config.toml
n_layer = 8
d_model = 384
n_experts = 16
experts_per_token = 1
d_expert = 576
d_shared_expert = 0
activation = "squared_relu"
moe_layers = [1, 3, 5, 7]
router_score = "sigmoid"
normalize_top_k = false
routed_scale = 2.0
balance_loss = 0.00238
balance_bias = true
scale_expert_input = true
init_std_router = 0.011
lr_router = 0.000279
vocab_size = 16384
norm = "layernorm"
norm_eps = 1e-06
tie_embeddings = "early"
optimizer = "muon"
lr = 0.0122
beta1 = 0.95
grad_clip = 1.0
batch_tokens = 65536
seq_len = 1024
train_tokens = 400300000
steps = 6109
dataset = "wikipedia_en"
Below are experts of layer 5 (counted from 0) of a mixture-of-experts language model. Rows are named router (the router's row for the expert), up (a neuron's input weights, with its number) and show model dimensions 0-95. Each number is 128 + 32 x the weight over its row's rms, rounded and kept within 0 to 255. Numbers have three digits each.
After each expert's rows: a language model's description of what the expert responds to. This comes from a sample of Wikipedia text that the model never trained on.

# expert 14
router:089195161164182149114096193139184125166089051158114136136106052124151112184114114138125106054170124101121125151106105119103133112137164144075157159079157080159094113110150127126139108087128138132144109190147100101182102106137143124114130083164157125116094097101124107146089145163173190151
up0:189151167123139105059078127115117111108124088135126132050127086077136158135089149157127151144120113149177047124063082147126142081125113137128125131139137057152107167134094158156117171123068118156115173139135124171058150117155127076180090141175140083129145070185118150150176157170128113145
up1:133106130138190112192134091105114090127153142149084155133133111151137132164151154067090111135147163096123092130153121140151165121122100119115102125151165111133129171109142091162134069130101131120122059123126158132150088139139097125133115092137108179143146145050188155119087153125105135140
up2:070095143154161154201109130121113131132111128087096152100076129176079139109184158166110066137127096093085119146117115173103086122141101141148175146206135107189116146115077095099176172193073137146173144123057144110116076107163094159087076125118087197148093141108135109174090090139106116105
up3:112112174110144120102112131110134120148082119096093101099152113119091131152135136168114089152115137146101108106179097101101131141104112113150169140105140094156139175162184139154122101122196084132144094077130103153082044122069193176085078102145143179137167088132145164129060078115189129138
up4:179128175073155121125130141088137057121096161095170131129149078126181153113119105129152091103149102085136098189117079127123124120119063103068154088147087112135149172132141186128145074113104112106144176136101179052163141149125143134095155102132173154172109126120074106185126064191091178148
up5:167133166179124150187098122158156114136119125079152134135154114152124138103145126150117142093185186125124153125155137089153101137101098099196149138143122112123187107087132127120070140162099142171145146128153136126139106114083206140173080128092096082136181123152137077155114103098082110148
up6:139099174131166166163113161124081124153165130168171107156174119037136148114117071108171159148105103123143113141142100102141143056118124157094104132199136126106089106113112133101091160108154106147106143151118089189164140137089132122106121157131090139098082142111091110159105123120110187129
What it handles: Common role and topic nouns

# expert 13
router:074168113167172133148100180151134142149050102159109134083057040144196132165134075179160138067165148170170112137083119143098178143141127104105142145055095108119153106134129121105126122102120136159114139176166105106158097121148153107178122041163106120147093109109119165172111139130104186145
up0:089102141124132156104112141195151129136107130185146124133208104103117069121107108157168111121141129146110154099119179133160145110129128094179087110162060113085106120077148135160084119148135131110186110072143100153124132094176186173195088135159122135152138114123149106117112071168136148143
up1:084123084104078136125089094149087080139128096132121110057135107201059144190101035139086163134111193184132147142146163149122117154114136106163129196151116190141111123138147180099091118130144160104151122139121100079144142112161159151196089077178103107163118134147065165153169108115121109156
up2:157177114134104106106077114179071163106191139105105139126176110081146079143144168145109130165097087138135133129126133113111099145142105158119123062148106128128113097094129102110105141108118132100124126125175176105113062070063085177165098093122170135127148107149167133126145147203098101162
up3:145151051113111117089131150115196147084108124138041091070164088157125096111182143118138118106082146180083154118117209110107093135166110126156127108149124099171107096045129132154125142111165148187169117105122167104080177147110139085140162104069124159159169146138147143191204103159156108123
up4:107179094134084083135092169136120177082141153101127150096076119127101109172177144135152122137132140119154142129144109168087146195152059116105117114111142131163165099117143092130146111104157188128194144154121098126108147206088156105130184165179119153164141100142098159134102119087108157164
up5:106106118146180118189124218155123109103143089083120100076190164108128148087152071113123113191117162131118174120150147090050073137122135052154164098143133104187095130102144143134074151099093089141125124077139164125130113099121115115128097152108130154163146126128122147139113165111118098177
up6:115176166061124174118158137152109165090097158115151099140115101142140116116123177089135133149089148143083158139033076150165170151124102159126177168121089111113067111155165167193160092086137082082109115130112096165127119119138092063114108089194150162146085121168145100147089099160099141120
What it handles: Prepositions

# expert 3
router:111184113138149168141105210133180150145116093156086124116097083123146098197129132205160080100169086149080179132095140078143149112127164149130142124077152087108207071119182101150140061095133141141136110157109130146140073117144127145151165073117132075111122113137103117157183138150182175140
up0:098144102097183122116103086133142090160117073105084131149152096198127094155149107149082130083178133123157106127136158142150156139123119110063145126080132149146108101168129192125115105139140109097124119156077151175150068213089136116105166134117128080127104118129123077146157088092118153148
up1:144108089131161129117085137158142162146114143162119186069133146133141153130070129113019113105155224149137132168171117138143097171122110171151095118116152094144126148083131100123091187136182137076046140144136158146168132114144144148122139158084154177150053126117128141122106141110104167137
up2:137115088087208204115120139112079146124082150128102111128139086153086100114151107138114139084120122149117153188075118151078101145113093144192147166155182087122095165090158084128149077164108089160101225182080127095083125144083121115140097101105121108113157135126118140204115076144147169136
up3:172122170203146047144101138146129099154099119081115107138132127108103175169119122090080171132148105109113175134115136075130167096155084077097143117116158125159134163135169116090150141145130176170054064116130112151090164134138160144116131156155171117155138160096149156218118105152125157165
up4:070078102217157110198131124138136116110118148147095141097082078135102108111150105131151117175081113173140087136095148117167151060112134081127169142145106127097097172093123107117116135156163137162124161104147137123139092130151212159132155100178176125128161167195099196137184127105135166111
up5:128148164096164111146073074176119105108077120126116157117164115132139102138149215120108116103118203169115169101206128121154145099059072134175152152179145093062144186071199120148166119132136183136139136177104090131147140087130122147111106125104097126094092150091131090116121103151128160083
up6:139143147140150083125154117114162092154124125203085126086139118109178116156115107108140115113152129099118142131081070157124158134107155128103100141134092144142141155135073188124161104143207152108140099136091103135106073167134115142065104115119144078131113134138082065153102046144116174174
What it handles: Periods and abbreviations

# expert 11
router:132171118149141174114104175145158131155049107174111161084099073152167089168128152132162120123106073138143136161100119110114136165096150103125169117122160174123135111138130131117119111136132160125128095143114121139149069025106098101118114142177111139104178086103171097165125189088166165123
up0:121168089067089096176067131086162165138108079144193103077119098151120087176096175150169138128146121100126128175121104125108161150147102187165124098144139055073117135121085114151111125129136105153114169124152157170090126151155113090211189154112152171103076060179178111152107099132159106102
up1:149122115089134178149109116125152071136135098191112136115133098087149113155127094102131136171136145093135117098097143167116117109058150104092088074122091172144129139171153123106140124114195139174100103119151145153102191098127114062100096112104138159098186198096109113124127090090136205140
up2:082124205165152121068139143183106033117084090188102173122133092177118173131144134089102141144114154124099147143113118121126137156090129133133220158126152113168132112079164100142110155140150148135108127145150091129124089154133119092190099100109049127121125113193080107145099180118118118126
up3:117125153180168103188092189128084090126138088104145166073059125073221138128127105096156141179143104164069144103078068105108175133164155066063159074207096078143097173089127193142103087095101168195133124139124155164079097122086096165148155126160095093065164176102112094162187161159100198098
up4:133136104116125137171077146156194156151143151125156096150088113101134107111090167133148051179149133098092140181124104168096136156153145143084096117091143145117145099071109113105170149177132140165131041123101140133167167053099176139110095120140128167187120066140111193070077109127159132105
up5:063146138135107095151134122124078124139132079074147118066130064151102224155105145129143124188138121156047145128155168147123122110110128170085123155117166150136105142113164126119124144192122119144144132171134169092093155106075133138144072140084101140124148187126167083152112104147105158150
up6:136132100189179075093117143122155144209175124096083118104116116154180102181119157096144153169111110113169170122180124120126169104074117135186133132140113156210143196118143123101173121179094147111117123040150135180145139058116096154114170136132135066102112174105130135134080105126069092143
What it handles: Foreign-name word pieces

# expert 10
router:068147139151193171126090147134183092176096064143160179074156113154085113160169086159146140133132179159163120116116143151118118100113159110126153156053164103113118134148137071192181093121080110147130218102128132119116128053113083147186127063156106098112101134124138121182141134177171168149
up0:117142129116121154127058170151148137130155126189137141152166155126099105079133162119124136104116162086160151107130130104129148130158170128098102147136144134132106152102088204131100138121116124125168152109098098090130159127105179125080141157101074131129117149092116101137081091100155123172
up1:189111121146152140075104120147158061070122131161101137111120127148131160148130114109115159114087175141127132185083141145164112086122119072164151174120116102143145052154095109112107164135164151028166144142125111168128127091163144167000173127176101093099102123134151137102146177112129218150
up2:165124139106116102159200146133147141124150097096201118089124131132132119143089129134098174133103080122159147160117111161139105121224165147147102086107168111170143146042145170102133135147150108127163173096085078145137108165120111155165136108129143062103145140105167063160086169152072096101
up3:122137192154107119111100154103109127125120154127114122147119141156126101163130096125130178121111155107170102103137142160089086093075153118194097101139106168120092164176141160090132115170107097085183140135147185104090111102135167152123132157161113124161163142082147070140131167116158148141
up4:050156173161135176196140197178126106144080078095097134120136103133162186140095154130149108119144186087125111141142102166100098160167150114148174084094075117111174130135069089110093126102167107106121133132151112149102146135127137182100128104119108106084144085140102114194137057102076138121
up5:096099139161083179101201144115175146107092131166133141118106185165148117158177118127134094110076112122128169106148137136146132119163142147152055096119096078131120140020133119199141101154124121133052077116165147128116095101079109177118121132141153176057076110143131130101101104161172113090
up6:135127115184152211111105126124110163116060169158092117114140099141133103105134123174123123161114164105153087074109151121084126120144147139129098124107187090062149111134155158139165152161132150155133119091192171110155085163118130106127137093084144114125088104102058146074127122154119082128
What it handles: Foreign name pieces, spaces

# expert 9
router:084162126154192180124113160124139155166062095154116122055147101137150095160095121180196082082185111133116173085094138109114141115105112113108187104115142089148185120133125104101172103126112145168148119141148127150139095109119139155154106044135115098119155088152118091123122125151144150174
up0:095110107155100081097076161150134135132122094108052158111124104132085186070155145136154099062190121118162135119132056117144070179121111087142081161164167101119141146164099158149134097072102160141089129139142118107142108085082118162135114144174082091119116129135080127144098176186136115155
up1:128145132089121082189098141096158088149134123140168099163121085143095133157121146116148159177118104153174145126173110192164139157083087196069184059124103116146127092031097121134108101139152105149165111116132136156112173123135122199195145099133156114097134178142185162168101137081135088100
up2:151155181145097164159133047187157107120116108131112140083165144134127131137112120163110190125094134147222112165152160180089120110130113153102106130174166118131142096162141118146110140154151144171084130098136153156169139089123058111150087160082133075175109157114135115095150167159122134146
up3:109126176132128130089126120120130176165155140135086119111149079203153132113111158123100137111151114095106097074144115088101149122105129140108147117154155053138182188078078128102105112144133168182085139129081201093113151184170131140097116128129087074122115086169078135110134143157133088135
up4:107091063110124150116165166117132143074131095120124130137141147166097099143168167150163122122145119154158096166093109148114155136049120110163181182158164091110143133184112124137048144130189214167117100086169108074099074146182126135086125120090106150121184081118114118148077165099107125112
up5:130115123102133124127097084159164092170126161089067125093117128084152068154173123127136164178096160071124103167141161146161198034142146144142099108143169130173164157133157166131188088116041168179143088098138137135108057138161159105186075100135142153181161139085168077159150138068198113186
up6:118106121101176141123185109131082117095105137122162059114151070119080086133110107130153112102153114165166150095118099088146101086137138087144100137151160126111118234120099088083145185182146085119114160118136098168156134070066111159142106149098181101138164126186142105126085128081164160136
What it handles: Colons and numerals

# expert 0
router:110185139165169163115117182107154146145100038161123150065079078127162106206154094154182115093143125151186137114089089139114156148130121089176162123082174107122175098102144093087161118105147154102117118147134121123168073109124162163131093087123131098105106122125067154159133169132157205150
up0:160200144104116170117153121047133111167173077142090088118081109124100123085076144093171069158092101128146129095132186113155173069076100081116174112124062131113131148078115086120103139152154150067123100132161134153114115161079216132145151112103117091152063168078125176129162128128171118113
up1:109140153154121176101175103168151060139112123163132131132166176171073147182163155106160135105134118143102125146086132118138091127082106142127093134110133132157111136204098114105171094164121130124106032174137132164129152122139098152085110115116015167127177102110095175155097165192111203074
up2:135105135180096188138124118182095169208111075096160155099158108148114116118159079069123133067095096153130088168141163141104208125079178137081119093214114158175176150179113121146168061110182116124123134129161149099171103156118106123128162063113089066181154107116131177081203160179083144123
up3:151161158151142182133102143123091140104141130118152131133164114111120192155088137114105124058188090106110116098157117128158168088131122115183199180148120102201164073157095133096098102052101187149167166061154105198171134125172131141119069135140123146112187126123146078088109055105140124154
up4:159070151168102153090105104125111109146081151124179135104138160111079108082141166089140152152151129067099129096111189124141133118137110132088120121124182097136086153039104161149093158083156108168131115110084117135098120144165124168122132140101124084136053194112077117158120113108067161151
up5:078111117142138182165172096125151097112099171120138075171020111189155130125108132126134123094101131108057118147129167106101144140130157090121072065151127102096092095107163137108130114151149105122095110149151061119053127118073155165112113182130137129188097110110113130168125129111163174141
up6:088135030143089190121169134143101089193150137163169136136130140186148129144096083065133059160214165146125157148173097171128144159154146088157184143201084134097096128118096117172122076201168189088106126094129082114090177126127150116127122171126144137089131121137117078151094138148119145131
What it handles: Determiners before nouns

# expert 4
router:015157131182153157116093120091125175171100035186125139071124035143117105157153138163166107099167061126158163134101099097092155110105114158102160090096116122148125087119154101095138096061120148159106125166116121136105086068153147131178168085141127082135131103147109107161130158168185145170
up0:135141138099125155134165120093117102166114146211107170143179104194098085164089162165151080156116114135156141124125196180133100083126138127227138088129157107098166104088102209127116105106150048112169127080072071143193138120127107119070082154105164206127139104094220142129166130144087102170
up1:154106083076169138117130197110124124138102125189102132109116121147169057139137126136143102127079103085152158131130126103167124155080152123116124137150088173079139158187152115095156135149136200115111148103123117089150140081155150140123173122115088116091142119123123195163104106140132183166
up2:103112147083142163103111114169105063091131161151133086103117157102114120150135136130142137133094125164122107119153120134088139127150120123101147115072102105146149135049125077162126157083072120142111129180173114150142186109115146078189125101145166147153100127196160115105147140091161138120
up3:087146071123082157152151146154164091127085177097112130120110108135130118159173110182154075102123102122117140159135120144161138107145120139157099137139183145102220139095111097108100123144098164151123110124062188105168154067149097143147144118120194084120163185186155091085117128146215115174
up4:148115082134124119155163108120136122106188080136109152170126118168184154140118147124128180131136100168114138071201102109078091110156180111116172124077111089116144104124115172078040143168150148177161122144121127134128117138145112137094151090191111166158070145122167072100153095115142181118
up5:183133182186105139137126152088125114104135127134095132105124104094133124063094153109127129117183141060128143095136104087184105162210099151171130108125137139182119152151078102109174116113107128086102141168095102070105174164122144151119148076119131130102119113145109168110165131172113096102
up6:107141142134085117097126084126105160123149078146120188061124065148095124122138139172117072141114111145132147112138093131081152113130201178165113101134165158136119137109100176109140114141153098111068097175113133151147145099174092131188108057057079175101133122133100176142076120110101137112
What it handles: Line breaks, headings, quotes

# expert 8
router:121197143158203167141072118112131105161070116151149186073144104127145095165136108178164112072166092131114175141108127084098170133074122087151128130067149036128139114082160104103196110146082100159131149163099148137125128110087128120143100069157188131109124107104176142137161110106164138196
up0:126112227120102096154119132133130097143165141121104147124115084100121096145099119122140122116152107046146129063141099139111124094112090093121105141112127125102138080092178116134146134135159134153095154096095111131137195152075138176145087140143137157179132114131130105114166133128127096139
up1:152100059170101095061073147112210116114093141169134094090125164132110164104135066091164120103187138197146137172100098111138130193126149084096110163088127116074201142171156131152115185157108168118094151144101086145171118143130152137134116162131115072168161133088162204136133155106134128135
up2:075124100122119143144087128152118084098082109117170101123140114136096176167170104113171101195046163114131087117159125123157201152078107128111183121167164096152214175150147116168078050148086127141094157177166162136149160132126102145083117172101097073117147163086192211141141144150169155134
up3:130179081126132145091152118084123138167059183174108168191099153115141048144135074093130102116152138182127147161154149074106117126109089129191162142097164083125126152038124162115135132125124098167149137146107075129159103160143151090156113157153130182095098077139111130115156099110122112153
up4:142138108168196134150166098143175123080131154179160148086179107089167195129135142138098186079176152087093174062154144149114133082163133129128079158044115093154147195158091053147123177122124078131120102110072186195114072136064115142155082157153143138118153096120104131106131107143084115113
up5:141160109165107190148139116122098133163113129106079155116133108148104108152145127191137065170122087141106081143131147154133105103107152108174108125174089136118162182155104139137024118104111108137132185127148100129133174115147127097115119084110143101109172075126148157109172130100100089161
up6:062129090101165163102150121142171105127090134100152136081141124115137101111140108109140118099166151135163156120156088097094097100107137095096216133077175073154074157128139138125148138085079137131126160097155122137183171117149139183046158088133176150138111076083119117160072131129089115090
What it handles: Labels in tables, infoboxes

# expert 6
router:104123145190159188097100136147135138187079081178135128084133057154187135154132129157183111072177159133153178112087107099138119137110172162109180157141141089124192120114119072114160097100119152178084116141121125157150058054133104128137146088158136099155106099125112135139129147138138148143
up0:076155154125137092119103063118155091151142146144082167134082161146159129111159124113130133117105090162145127149131173126130104137131146100152117132163096102135179085098076148120235147109202043161136096120160116166142129141153115093139093163144174181137160078075082097149156067108070112056
up1:174156103143162132151119121172123164105115113144126157078122082108074104137131119106111126115123091186148064129159161174133151126173104123172111114114134116075145157118093109142103146129173145149150131082127175086067152087101148071094116113177153125179191115176117102152084143142111116161
up2:086110140099130101151104104140103100100093138203166160141117106104156164090095130110108155157168100121083166175104076143115101177152153089109186133105159101132153162142120106167112152103112099124113142080172167149154119088108140174128084120122114091121158169139200194157128154113121059124
up3:116180178167125130133142132135089143137125172093150125182145132116153157210176128063139153104119166154141150123134144134105163105072145155108147127161100143092054145139112176160108126123116111121147176133150115093085135115082137145143156068207095169131174135097111124101089085152158062193
up4:157103187148113141108101095149094166173108044108122144117109149126127124165113123117186123130173130104111133148104155166126148028217124148140151184156103144096148157101131129156080139106129140131093117134108152142119117101180116111084165128172127148124130068101160207127120123116108128060
up5:137156139109140123134165057157112184120145126198165137133091034153162144199109157158120167134121113118118154086121104156152131149161123103134139140180100133155150124140115165090112148106119120155141150133125087065166093106119139148104068080113109125144188137138097079115077145177162063058
up6:139165130154166123089092120115115186213073134112119111137130128082158132168116099132071091128153143166135105094140177118125188150121075121079147127120164156119149158147096183139107163200152080143163145106130070130137182148124193123131085130127133244104116129176086117147118161107198130041
What it handles: Brackets, dashes, digits

# expert 15
router:079166162188151183112100191181122129171089109186073126099158074154163091189126129151185100045174158124132189125134168140111119110147117100132147160117107135169186114128157133094131086080146149133129133142114103118178129044134105139158085075137123061166139082109165124211176132147123139146
up0:129108128094102102087107136145068157130114152090095135075107110109132119098097172089115111153135128137111122095111164123092149129162146179092099103118130075122112052124160182115149079132168151153190137073124126113121134097102073151112130094143083088133122080100126108144103164199123198187
up1:124186148114124178147094025102170111110147153126145127170147210072142138076157127107122143060094151118125200196119099144175157138122102142178107093132098159152129111214163173102161137098128149164113143139168112094126125121137152096169144088140114128069119148078117089151113160153131160138
up2:135130104111143135112165119123067131125090067151124104128188103119107105161127134110073173105109036142140123153175200102160130166148162124143117130188175101117134179177144140130118173151171109087111153131134160112116129135155089122146113128074125119135144058116093152100074121144087135222
up3:123152131116134209157127167202141198145103123125109091144153170129037130087094109112089117148178152127167139161129083146192098080119094132127107214103149115091182144145136150151116143136117102133117097180150106138114125108141074166156094101179115155132115060084067091091084115109114119094
up4:116148149197108157128109085109144087100149092163112171144107133076128148184128156159112114147105180154147120160111095158123192066132154133136137116161083084180133120105163147146174094118101139141134133097176141147099150099126093142160131146068145092114109085169131189106144115165065151103
up5:133156185137096168091100151209183098148063137135073077158174123083127144144148155074116110103088146192185133132115149124130125141142117143143147133143152117108134102136057110131084141131147140131151065114131137096139140123175103184101138019123054106077118165095131077168145134165144156153
up6:110040113172098100143086090169115097161131062183156090078155116080217122155131105163083169101152113081118129116124114138109144126109191145109149087148154097138099107104117157132138138143132096150149176200168087131084123102194104125088106161132138151113091124089151062160164091151120163084
What it handles: Narrative action verbs

# expert 2
router:108166128148169189112090136076182162149047063176142174104111093170116082174110125169167068063132109122181175116099147139107110126110141139105197141059184181185149121145140093085119068166136167113069152155104175144172103121137147096134159128182113098150132089163144138197164161164127203145
up0:140124140097153104109167110177098130134139184106089119123120070149141105149123189107103118123137141123096142158129083111116126137056083135109106148142061119127141180118134114084130120101129143142148112149139193127151040104134105163053081088166155104132101126100121161101118115131130128174
up1:134165159082166117134122154181139168137153126087120159086081170073141146101066157069130163127103175140134145111126075130089064104166110161161097128106119120112112136130072121149136127127061090077148169125116153111164094094146168157176138121115108121109197142189114152119067127102156115105
up2:120118144123155167093124130159122152163132173172084167079063173108120164132125125153196111080107102148118108129185123102167163107116176091144139093075145144190121171142180070089153153112189072136112122119151093109096104184143162104091115124133093144117087047178138151141127077139125081095
up3:099158115147152169068105139127147113141145133121130107092126158113151109123106093149103134205137100085175141130094166138139170130074132138152192165146112158167173111140109138114110116147167125112125129066133143126139090088176122155154125179103141092115091069152192142157211186048078098124
up4:180114136177091138143148104139148115144141146147101082080142167072099138113124114155174082117167126112166170119121097100080118132116128112141128101145139064094210066159154163057107088188124082112117135207132102106153079171139135132186083167138159117154138124140110109131147076129158184117
up5:134101161126126160178138068106150104122111139128088160140128127119109120116146094108170166158169127040077106191104190137142183125143077092145207130131168137162104103115150141157168147109097123083057120129101143131150164098062127137121181105183038196127156115147134140147144131117148141119
up6:086177115152088188130211165126126108186162132115137137095092115089140215105178111138111116184131124147131107104099145139099105196171125164159080133103058096122105149146166098153142127163125183109097181159141082125095150090098120105170172104123062105122203122111071093159155108125190136146
What it handles: Table pipes, South Asian names

# expert 7
router:084200128159214118142134160130136123160034072152101148106104098115154118177115135153166114103151096112101164093091137115103144128130155115103164170082177115158184065104168084141175110098115157182159104137113100123151097124143136151164059093146112125154132080136070137121145148125183162136
up0:132147125129175069166083146093170098174109145088151145120139116101112139084154152128154096146077129169121165092118188156138138136103152182134085156093123140175194151089167085139077124075116165126141131074116127164162093081088091183116112108167122169143141157141163145187086057173136069141
up1:148149110166133090126098111171139088143138096102142099138155148131187106109163159093092081109141147123112102116167096060132153085094105115092124096139150062174102183169140144184172107104187154166135155159129149136107173148161079189141130131131172121126156163135090094154104151197151134026
up2:136141168127141078133139148092118144166117124174125171097150103092090131121151114131109169092193170139185169100110136147054103099096136158108158132108186148072117163135132121094060124080115170159099137088103146119191061111140088161085089060131155170113182145200153180134091108121160125156
up3:126072147132119116138102156099076107065128191109079160113152135200100099174160166176092141131121134179138094131129115159195089080102142083123100116131161090109091115154093162095158089213156176167134172113149153139163071133112157202139140161086113154151082157098118140093146138136130153167
up4:123135115082139135107145119068161114132112079182143216098179135092183160082112148097080129087108079146138156122115087138136088111131183135127165152078108132175146101086087105078147135133175085140107177183204110151162145096202137068155159112108163110074135120176121146108114056092084108099
up5:162181127086147154057102147099154148160081121173135101178173118160236134095094123109077098151101104078123109161133110186113169090113135112141132152137141121162168142100091086053095133178113146106145106141152050097153141173154025088089108151094087154115095061127124137128148133086151097135
up6:130125108139140100109115129112217125136044145126159140167181086062173143124080175141115174174157181153152160089095150092153182157070122119119170125020135089115180153202093112110116155079192185115119146132161155154129181071152168171111104107088149127148148150117111139141162121084194150176
What it handles: Clause-separating punctuation

# expert 12
router:098234145178162152143099167171146142105135053151089127081136089178122095176147106150143087098196088161135156153096094117123137147134096112095139175090132064145195089075124096120157071070126124129136114118152135124181094114140113145179134060125183098127111130160125129192094141139144160148
up0:120183157158094127130095110143189134098127115134116162128154108142009152135055177093087100050068144159103104170119110115127088114120143137155106165092090150109103148109150179068133103140122114135115044129112093092160162076164097125168149098108107098137189198109143137184124167168128137119
up1:148152081106138180200121146055098129122133141184119108083082131148102156142142160122087074079057111151123139134092123125153162181126194105149128109149115107154157087108133113114122177162169036167136132180111214103119164149121120120133127156131152128096131121115135110104164213170172099154
up2:151156109118061180080077161108117126142148186130092096117123147146143105206045154123186168086131134094112102159101129123105133143120081121108117104124133088147123111119102137115163061103128126120113089165132156127155170109160143147137136125160144131109171164121094115111094133171125166133
up3:116166171096132126141093153104116112175122175112152117164123126124063092124140189072152200090079153133147137147134175088120092147146091133178099120168189135168132148111126165158145129127137131091117148163097096141161159136109161089115128108185138174132090067108175185182061088115124130114
up4:146113137173164111081104174135159074134145201156126103121131151092195152111140133126157129086160161097138147118216122097106099137140103106176158154138149157130163162091180128111123110163131153117152105164143159166114095094125114139098165113129125114103132156109104148117091095082170153107
up5:139146066139153099082075162155097156094153151134148115089164106077127057146132145143129161104149157134135164168142073146112143132166105132153149133118090091124123138163163132133056112122167115135121088144145093099118071089121084120141213121164188131123145113097144068131146180074100132119
up6:087131094114113093133051144189114135155099121166155080089169038098108107147150174112123111124131145058103107153117145129117155169091117174074144122172097106125161087087163117142164145092195171144139172112150192096164112085071165112105074083143102133100156132135132111132138127132154124117
What it handles: Place and institution names

# expert 5
router:051145183132158127139104174151122124152142066190097187008156058121116128157128097163114113099159083172135158165131131119114146116042101111094164089157126110140166100133167131109162103051176127145132124105116120173115106113117158188124098094165148083213103076120131119172134148146131191142
up0:046096120110108183162159082142131140146121151089123092104171105162085161146095081113143121125150112171085133136132067066098109127189138129035128154120114063151071137115139124171092079108132157162135152056088117153089084119133136099191109135112138076160113139119150065175100112058189160150
up1:098106077119151144151081103125080125119097058156112172172191079160121110136137090134164116124188134104163148147126132136211125088144074103127115109112055148127116122105133109117132147118153147152069139102154156138146169168096169141106070133116114111184155079028113160111142142183160160079
up2:191142109176172112108197158062114066119125114143092093072108127088198181136080132104168090114168155159177150138158130103156131097085111085132118139145094115141167121103090076164158146074110162095104207127127109123110084191127091157141116128133113141092147096186165035142118078174126129068
up3:154185235153164093101089144115134130125128082160166195126050145101095139139043128107115090092076136107129070213123131148166111138156107116109156082137170108148129125120112154111069124123135102111107116113116103153101109133121169064131089098138187179149122141123155117077158165112105139135
up4:144178134091199110159128148166149092081107086085122175151105100192104147122172129134129108111097106122155175126115097114088122168119136165122222106171154085089099148131136129121144166066099140076084086120120111104121109073123130176135143133113121124138136095131148124182143152110085051159
up5:126110176139145085152104151121150124163106100140168197087133095176152117167105133140131086134100180138137148133126134125179165138106127151142056009074141130117094146130097085159176065106122132130137102133155149174124160146091117111136128091090092133123135131154079183127117134177098166114
up6:163117185136168113103078157141097115113196091090102110061103096089117142109124157155122083098137149118131089156150072133077142174073159168112160141151165090110076129113190149079101145093156107137135099118132058177119146037187207124136125101194183180153160144089136155180176083090158157155
What it handles: Early word fragments

# expert 1
router:137211128143161128104092154092113157213121089203161162100117109127171122146158086154156126131180099125085141085106126146152125159095159170071143134072122081123118109128140081133147102144101119142122112139132157175117113083155102138161114077114110076126079098121136169157091168134177150136
up0:132163151139158156157185144125136139155079141146167180119167106170144090116050123129120108098150082150085152120143114182092123174117112133151137126143047096104130102102166073109103178068097142153150160083127226149163123136164132112161101115134145125140121079133102138184127114082162058062
up1:137139131133164151118121066132117151161091087189144129084164106109106154143141081106082177092092197140167161103149103151116075142147152194103102173103188113086130148142141184136178157132101197112162089150076135111198112082137113123096137134141105118097049098117151143107184138142151045131
up2:181111105135127098110164099130148130126175122179170145172112147099148116089157124097165150084138148132122120095109121108147152112157165120166129064155079156112100171118177189092094160103124180136113041123143052095129126155155133129153135088107125153111133129132097116104124143128109150110
up3:191147134141114098150089179192108146134096134123161115159122119183130080097096130176226135090140091111170081081087156144131121131109175179107085107161088094100176141142124047102106117111087165103177137067157111110058093111153107161127097081061111110123107095081113136135183186173088137170
up4:170158103172075178086141119126151139108092134167185130120123186123141103149046155165136086117141112128101162154163101121105152132107168142080107156114124172137144153135125146113084133107158107144131162158123102143132145128071108146138077079171096090222089170126138155120077121181129109093
up5:158110103105109120130103110153147150097141102119104181102125094131128146153132122113118113144202083081027112098104105130133102142170100111161116143091143124130117149132173097150069154182125188198170119119138134107111146168141177074097072112128095114141129082097131102092157172108147168108
up6:141163137129144087147084108143140116141032119142116181114115116115125115175123144150152124083138163121102083104129117163157106105151164146115115085102065170032138061105165083102141102136109114132090087121135144144113138149099235123117104083087142109157148085093116103141126102148161212145
What it handles: Descriptive copulas and modifiers